From a checkpoint of a small mixture-of-experts model trained on Wikipedia: a softmax router, 7435 steps.
Below are experts of layer 6 (counted from 0) of a mixture-of-experts language model. Rows are named router (the router's row for the expert) and show model dimensions 128-255. Each number is 500 + 40 x the weight over its row's rms, rounded and kept within 0 to 999. Numbers have three digits each.
Before each expert's rows: a language model's description of what the expert responds to. This comes from a sample of Wikipedia text that the model never trained on.

# expert 3
Pipe characters separating cells inside wiki tables, especially after numbers or header words like Silver, GF, 6; also semicolon-ended dash cells.
router:481436474570476507434516479476415543522479534476516548535442576487483500562528517593473506493500550578492554492549470522556552542432511448543549477492510489516463560497540509466519439527495559495508553529498570508498513449585469497468598492456473511490559506518515466475452510462488445570498478515488497532537452486469522459384520481549476503528527487431530498473461438539492467519502

# expert 6
Digits and short pieces in infobox and sports-career lists, such as year ranges 2000–06, scores 2–2, and field words like Born, Spouse.
router:463558523501435538553480402543454540488433519453495402499584451498522470595479500488469455480543533486431451453547479512471479528507508429542453479544498555488504533503547544492454524468513530525506539574522485425472432525487480530477540497462418479490474596522560539500508450505488489503435489477496483466517516471448514513481530510508501500555488557505464486531501511513417484513486

# expert 25
Raw bytes of Arabic, Thai, Japanese, Greek, IPA characters, plus word-internal pieces in foreign names or LaTeX, like š, ä, gamma.
router:542508485509474525538568523468448479426420513477469450500436543517530495437457424478488484496504562510502517519501519549497492463399531577436503474505461575539554579524475422518503470503483441490485477483513506498554443548495569569474500526552559414505493490487449462493537498499558502543514458396506498482480468446494473561484452448510543523481564499508501529476500580460460504490475

# expert 19
Capital letter or first piece starting a personal name or place, often in table cells or lists, such as H in Hélène, L in Ludek.
router:486462547495463518516556458443582493520524508515473539571498544495483494436511524474529502509445536483512431438432459532451548509570434542546438573542521600467499488543528520491503505435570500502505545553533559534479481396418517524460549512451503465486555422524519559525473495547484453464456503489512521486538482454544430472515477439460485507493559478514471531488518483446462516502564

# expert 39
Inner fragments of Latin taxon names in classification lists, such as ini in tribe names, ater in Elaterinae, plus coordinate digits.
router:534502536473472511536448476501534497473517534548478523530499529508569528492457553552482530479552481512505502479550504494480490432473464508492428497569520559460545488468488481471535524454571467527505427441548482477540529552523526480561551471481504540487458411471407507451466506503534525483483458543442583461521444501477565572501531540465456439492503510515572500501510536451417445568558

# expert 28
Verbs and nouns for events in sports and biography narratives, such as played, won, killed, match, shot, him, located.
router:456585525519533521473448428498427568522514478487480418512509476508501459605475500505512504503499583516411466493534606472549452515449529436531490587526602446513509492460543464517475571545463466411545499587562501501499383416488510454449479511572475473400507462542475545436434530498508508545518553529509509501455552493525532508526546503552436457502504526461513509501475454445536545490514

# expert 23
Closing quotation marks and parentheses ending titles or terms, often before a foreign-script gloss, plus endings like Street, Airport, river.
router:534510489487507565532469513505409503495514578522483535514564482449507456532467491507497546470549527534531518483528514467588443523501523487511503503510504461487500508525447451471594512461423499551505486550519503484533475518541507475476428513419458489456552531511528495551567510576522494527515544496550536556514560555450555488476603503492566460508488508476527553540540505496421487476468

# expert 10
The bare space token right before a number, usually a year or date, after a pipe, comma or month name, e.g. November 1987.
router:492432543536539454515502512530602477518432478509532500508400475436481511553526520530542482513482593493465487480505496520437465526533506579479604515478528535542522483499503493458576580547576521514542424517457433483460532496525506528456531494474414483512472490513484564484476532472554498510586445566483460534494482589433532465466462565454506521491423520464499536560436465511542400526544

# expert 14
Capital letters and pieces of acronyms and codes (FIA, AAA, CDT, TV), plus words in sports competition names like Racing, World, Junior.
router:391492492529558536500485539492517550542520505532543559403546422438464492549539496465482474542524485460471492494512518428538528518497470474463373478458491448439492497471462544503457496445548527515496542488440526464533494494483538442445453514525479483466496506573570500518519479475477449490482389547484522534485542453420572448495447579418479484517437490446480518605491551530443404552430

# expert 9
Articles and possessive determiners before a noun phrase, mostly the after prepositions, plus his, their, its, and possessive 's.
router:483459489487495534429527454482500521495521529510424553512520527530531515568541522530527445539484509540433531490516474489474546548549581493510521480446467362505380533467520509531548518462477505459506506485480526487523560535507506461486429505488516505551528519527476419518493556544507484579420528515536490503494487463472464414561438517548441571531453514501488486476486529482477452439553

# expert 15
Middle or final pieces of ordinary words and names, such as ap in parapet and Minneapolis, ing, ed, plus nouns like art, stone, painting.
router:538472464473546547405483473539469390516535449505516459531473496526525484529458517469499498508560497436573529527510498442466459489430479462481436496473551484503445465528520432520535485468439513443510495524532434487466542481499496495524505419504473482474478569428488543428462531459547451510502432470445561432468520541487549475451564498449536558515489431456536535525492542522548543406486

# expert 29
First letter or onset of a word, often a capital starting a title-cased name, such as R in Ratings, N in Ninja, sl, gl.
router:554478575529513494536601563551564477505495518517538536478471523553463524432546480480508500463484467474495575491428483576466485505515486519491407470534467492473520410461488500531510433506466488537477523473400555508487497546463551520525487488458568527581524472509484443501467408510550498475492461520520499550491497576586504523462435504506490560558548438545452469503502494532545512554528

# expert 27
First three digits of years such as 192, 198, 201 in dates and lifespans, plus the article a and some adverbs.
router:482431452561502517457387525457505474505503465559534579553458500547459540498513490475443476514517521514551440464504487504495493506528523568490545508490476507485470455520566532513467483558464472507572438450419488447467507464588450498554519497540563518531486452452481457471562526562460419491464470542556470521566596475473478487523406498490450519481489519513539519492532517519538529478563

# expert 2
Words inside names of institutions, places and countries, such as University, Museum, Royal, National, United States, including word-final pieces like Def-ence.
router:413530438455516540551463451470516495433478517497530541499512467514501507576453538479508424533506480455517514490526522502430452504547515467427527501487496498426519515479501510480513523477579534553440542547495503525431525567480495439471450543526499474431474525526479507511582529543497518536499469486492477488481477483520466451598485555523484532532479564515418555566617501546512443492534

# expert 38
Numbers and short entries in pipe-delimited tables that come before the closing pipe, such as scores, points, vote counts, country codes, JPL.
router:489474576457442546522502498526542495452499513487490483498538518478509461512475574548468525500466504483506497515575516430587497527480526510497501479495485488563528561545564476458490571479510570471450506474459533561455471495558435442539549516486500575518542490473461542496448509479444451502507511566506506523507472525432534532506582525491454446510526486415416512540490492570522462601431

# expert 0
Nouns naming creative works and media, such as film, album, novel, television, plus word starts in episode and track-listing tables like Pro(d).
router:442491507497554441519516470480501535496551557510522529489476467491507555486534473459530478527453420518498531492554558476450452500496522505469406428464422565510436509411497546526533503487415570506460444469565468491585487476559479530518453466417485527423479482517519588497463461496501430475527484460521502548484479525502552496457515494505540453528549484474507501496480560517523485484458

# expert 32
Abstract or general nouns and their suffix pieces, often before of, such as version, order, case, poss(ibility), -ation, -ency.
router:477500471491502455429424475507572455510534496469469540498489492435501504554457533453481447531557416471501531515494526444527471540505525478522478510488489501580467365488491459531524492531447452545484503542556473434517471480489451508553465499532465458439540537423475511486470504571493560464469552539462568534500536576600524497555458479565530523465499521549485498467481493490539579479458

# expert 22
Periods ending sentences or quotes, plus dots inside initials and decimals such as D.J., S.O.S., 32.5.
router:485490488557491474547480558501412495542511490544441471507450541535513499523549515523481475559548506487508473501501538496494476440520596535491580462422512510486429515572490508532429524541489518516473533511488460483548503451539518520448438533460511573533515520535565500530524490517465508521448545487495486534510502472469492428520486464432426496529539455460449479473434501454430519472509

# expert 7
Inner word pieces of Latin-derived words that take suffixes next, such as oper, educ, investig, ut in solutions, uc in translucent.
router:544533476550544513504464528449486477518545563540531485529372483548490437497468522458469541551506413456518480555511555480497542518493558478522426429531528505478540516457456518455482513615518402470445488498507489547549524539458456514489482541506456465480448428463453482509520511460533471421505542478500546457522495561501456528543478515500467483513492497527488499507489487512426530530437

# expert 5
Coordinating and linking words mid-sentence, mostly and, to, by, or, but, with; e.g. "lost and found", "according to".
router:479516458535472556505573525469414543494543506451512550501558493530503502572525512535439489467513504492497481526507428489544459475487467508502545483502553568491471444552549498469471507540496521529495550557443506536438430422501534530531472429486499528443419568469544466587484549536446501540475606504440468556480456523494417508595515488451427532501479478461482467494534460468523531462531

# expert 21
Auxiliary and main verbs right after a subject pronoun or noun, such as was, were, is, became, had been.
router:492512511435456479531541520468540492493556480505472480533554425495509503635522556489447479505502512515527531437487485545541454511520543494511620492452506500463493479548504481471458558483454448510508488519499540465478483495509479506481446439481467506466463460483529537496480465474551525540479602502598529484505532453515446511448490491508527532530455463516521483499552502586540528455544

# expert 35
Commas in prose, place names like Darwin, Northern Territory, and thousands separators in vote counts, plus ), and ", variants.
router:508470497516451491455491564503434574450498524527484544506537480493532548598572532438488550464450524528434507451446489498611490472563484535584630412486526491477592505529569493462445503525464536483484476495506513499495488572526478527460469494490495483443466555498539434561503455473505458511517530526579461442467464461464439492494524489516543535531429465532521473452516482531499551498510

# expert 8
First pieces of lowercase content words split into subwords, such as s(own), exp, att, res, det(ached), mostly after the or a.
router:558480473478586461472537487475514452534503476469498507448440523527480542431498476482629559501497482554516574528377509495461587536503469563483585564550500538537529457519535502477535435487515470543538606450508517561491505483525490486545525548468539480531540486465475550523496496462522512511485544525506532498434495517537446513501435542523457540499475463519483454450493504484586534461529

# expert 20
Mid-word pieces of foreign and unusual proper names, mostly club and place names in sports results, such as Gart(c)airn, Djurgå(rd)en, Wimb(led)on.
router:563486506455519501455505559523494495440536512490550433501507471461456489512566545529525522485491553432496488516556498535394454479538494474597436531473593523415588493462470437459418510537540546540482575466470499520531483545454423506524550514553494477498497470524545580502538447461515466456486453511560517519521500492470516543500518590528480502418487471507551490528490502468508481530459

# expert 34
Word pieces and accented letters in Spanish, Portuguese and French names and places, such as José, -ón, -ñ, Errázuriz, López.
router:539500524467481502468510525493461572507503519490473505483493477497511510458513513559529504569500543482545442499542548511467514411443454403502441587556496476514573497514428467546460504451555446453535511462551438560511480521462439436610452476479518535492505480514522541505474519543500525465526530514465467520497520465400441539452566536478535465452524465494565492501458487527512508560524

# expert 33
Second or inner pieces of proper names and words after an initial letter, such as as in Tasmanian, ob in Toby, Hamp-shire.
router:493509467446460456491474521529534491531536515471497568466507456501536512499505448487533535480501477497532458556450562511503540546504495490432489533483506479495471569486482482511466530532484518473441486520506522498498526444476474499424476414490415523527456549499430519481520513420430476443529534453536551506485508503565552517499491477526451538498507474508508511507549470534484456438468

# expert 18
Common adjectives, determiners and verb or adjective endings in expository prose, such as such, local, public, -ed, -ing, -ical.
router:470498512411529535451458401509460481507572435530509483515504504504570477600397522480493476525509506517531576545478535489463492451476537490489483472502474449439520535538505545542529584486522495539487504530489528412476475507520588488568487532523569516471516538544502498493496522473510492491482517496498476501556537511538503408478500465471578484439492558530434480443584504566476565561497

# expert 17
Measurement units and symbols following numbers, such as km, mph, mg/L, 14th, coordinates, times, and math subscripts in tables.
router:477497480567522507513461473501481441577482529548539473461515473436473494518515490456528440468496414484542525458559424545493543586474513503520455530523476494470452534477485501525450497483414479492485463500458510486551472468521526485513468543503526527493546488453469497474513524597530562534531451594500490510509540532472560557453495451537549451527472550477505502530472498437535460409512

# expert 24
Tokens right before or inside dates, such as on, Released:, air date:, and month names like October, January in birth and release dates.
router:478567446511468434517508464494415503567454403472428413421460551518459473488523451542496466469441503565571531481507460535484486521500441448568544473462434524573506493498456539564554548528510519447555514474554434456484563473506475554583407538525494520570497567516513443498514482464459431473489509467489484486514482505565524437510508553534505447499439514523589506496507530490550485516495

# expert 36
Capitalized first pieces of place and personal names, such as New (York), East(leigh), Hon(olulu), Pitts, Queens, often after in, of or a comma.
router:478555532649514491501516504542563522502469485544486552544508487490503477471458466572454548489449437483508494439474521496439537411514498528442502580520513517513490552538408476510491525480518554480470488548454485529504445507475500479539528507494568506473489481513445508523489479516451570456517491483508515521525533441524520424473518546473491503399485560573504475435560524436501481538573

# expert 13
Line-initial dashes in infobox lists, opening parentheses and quotes, and negative prefixes un, dis, out, as in unanimously, unreleased.
router:477506545450433518501544516548403487402484530509487482488460565514482484485544485498527502463466534509537465500451492517471543475503423549538469538518505497462462536467509548516546452519520506501499438445433460582493511546470505547469486509483503440544531537549547521489503533444484620537524461445512475511467513467523475596488496526570487522507458535468516450482572451450579494500518

# expert 11
Row and column labels plus cell numbers in election, sports and climate tables, such as Majority, Votes, Total, Career, percentages and dashes.
router:536507496479441463442504510488430477504566450518461462468543469437447537542493448525433547478524485574407510569572476494548468524520524495500488446577423552580493518504514454549498530467546472537520492529532528538514438412489455512500455516547501489466524523495511559478503424550486475528513460499464497536496559529524491501536500427517482535536538577462438555489486492572474476479469

# expert 12
Of and other linking prepositions inside names, award titles and tables, such as Artist of the Year, Grand Cross of, School of Journalism.
router:478466500500426477522553512476451491470425538464480557508522437494547493701476453481480532505481511582461437562567485469593499443543518494507513496439564497532417467485530516507506412451486417506518502492425470496495541484539550457501493473514569532546483535429552401485488458481495480581547488494505443562458509487559434516525607480474554528472511460463516496487498504525483491544493

# expert 4
Prepositions and conjunctions opening an adverbial phrase in prose, often after a comma or sentence start, such as in, after, during, when, because.
router:577533468547419480537520534545451507476518516496477493536527523546548453592514485457501528484510502459526527470443462469519458467483494554461523410501528453520533450483481524450524419492539468464569435489528492499471507460531592505411485496528495513476596427501531466535416531460498532603530571532465499505488458526542508479546514462489562565487473479551570508472547487529554519520472

# expert 30
Word pieces inside South Asian, Middle Eastern and Chinese names, such as Bh, Raj, Khan, -akh, -iang, in film and sports lists.
router:558484521509503482506478514524554539466469448439537460510431580484500494448483561484543488446511518470532554489441461475513571499481491563484393563483444447514536515502478473530514499463503441455477507550470516553511546617479496550469522477477576507533440513510525514485533537466447601466478594502503509485543563497491533478522551453464559471538505513510441491516511529526428475461456

# expert 37
Colons after infobox field labels like Family:, Subfamily:, Tribe:, and table cell pipes | in lists and tables.
router:497492457476416475525543504502466506438488556550540510504533503510494504492539503567523555516497510535426505513541477496567493497531485459509497483468434477514496520542509591434476474467477487537525502458465458483499543575501544454515528479495543531552471565417461408449487653511481477501496511470544445449465446473472418480504494518575501537488482489500463555511459478446482472501530

# expert 26
Nouns for people's roles and common first names, such as president, player, lawyer, coach, John, James, often with agent endings -er, -ist.
router:529520507442548503497456492479545494517523504448560449521479441501528426508495501481421485493500523492447434478581458519495402564457477536496477481572495565570467566428510501506504548483537528533508508498552513557473554517406434503489530549537393499464574459484507502557582470496520570506518611467499487535576449522539517506503496467495500429477475553546446479558518527433459561515492

# expert 31
Later digit groups in large numbers and years, such as 75 in 75,000 or 3 in 2013, plus However, respectively, there.
router:487555521472550473527502419532467440488482441484458506494608515541482508583462492470477467484483522608511497533460514470482452513505530436504453541439501464539555485518500501493450575574490570518534526473550545410483484484543522453459501518562489489542522430489496454499546507481432564429482527508508496514525448522572553553525543494521477453549482520535421500489634471533526581595537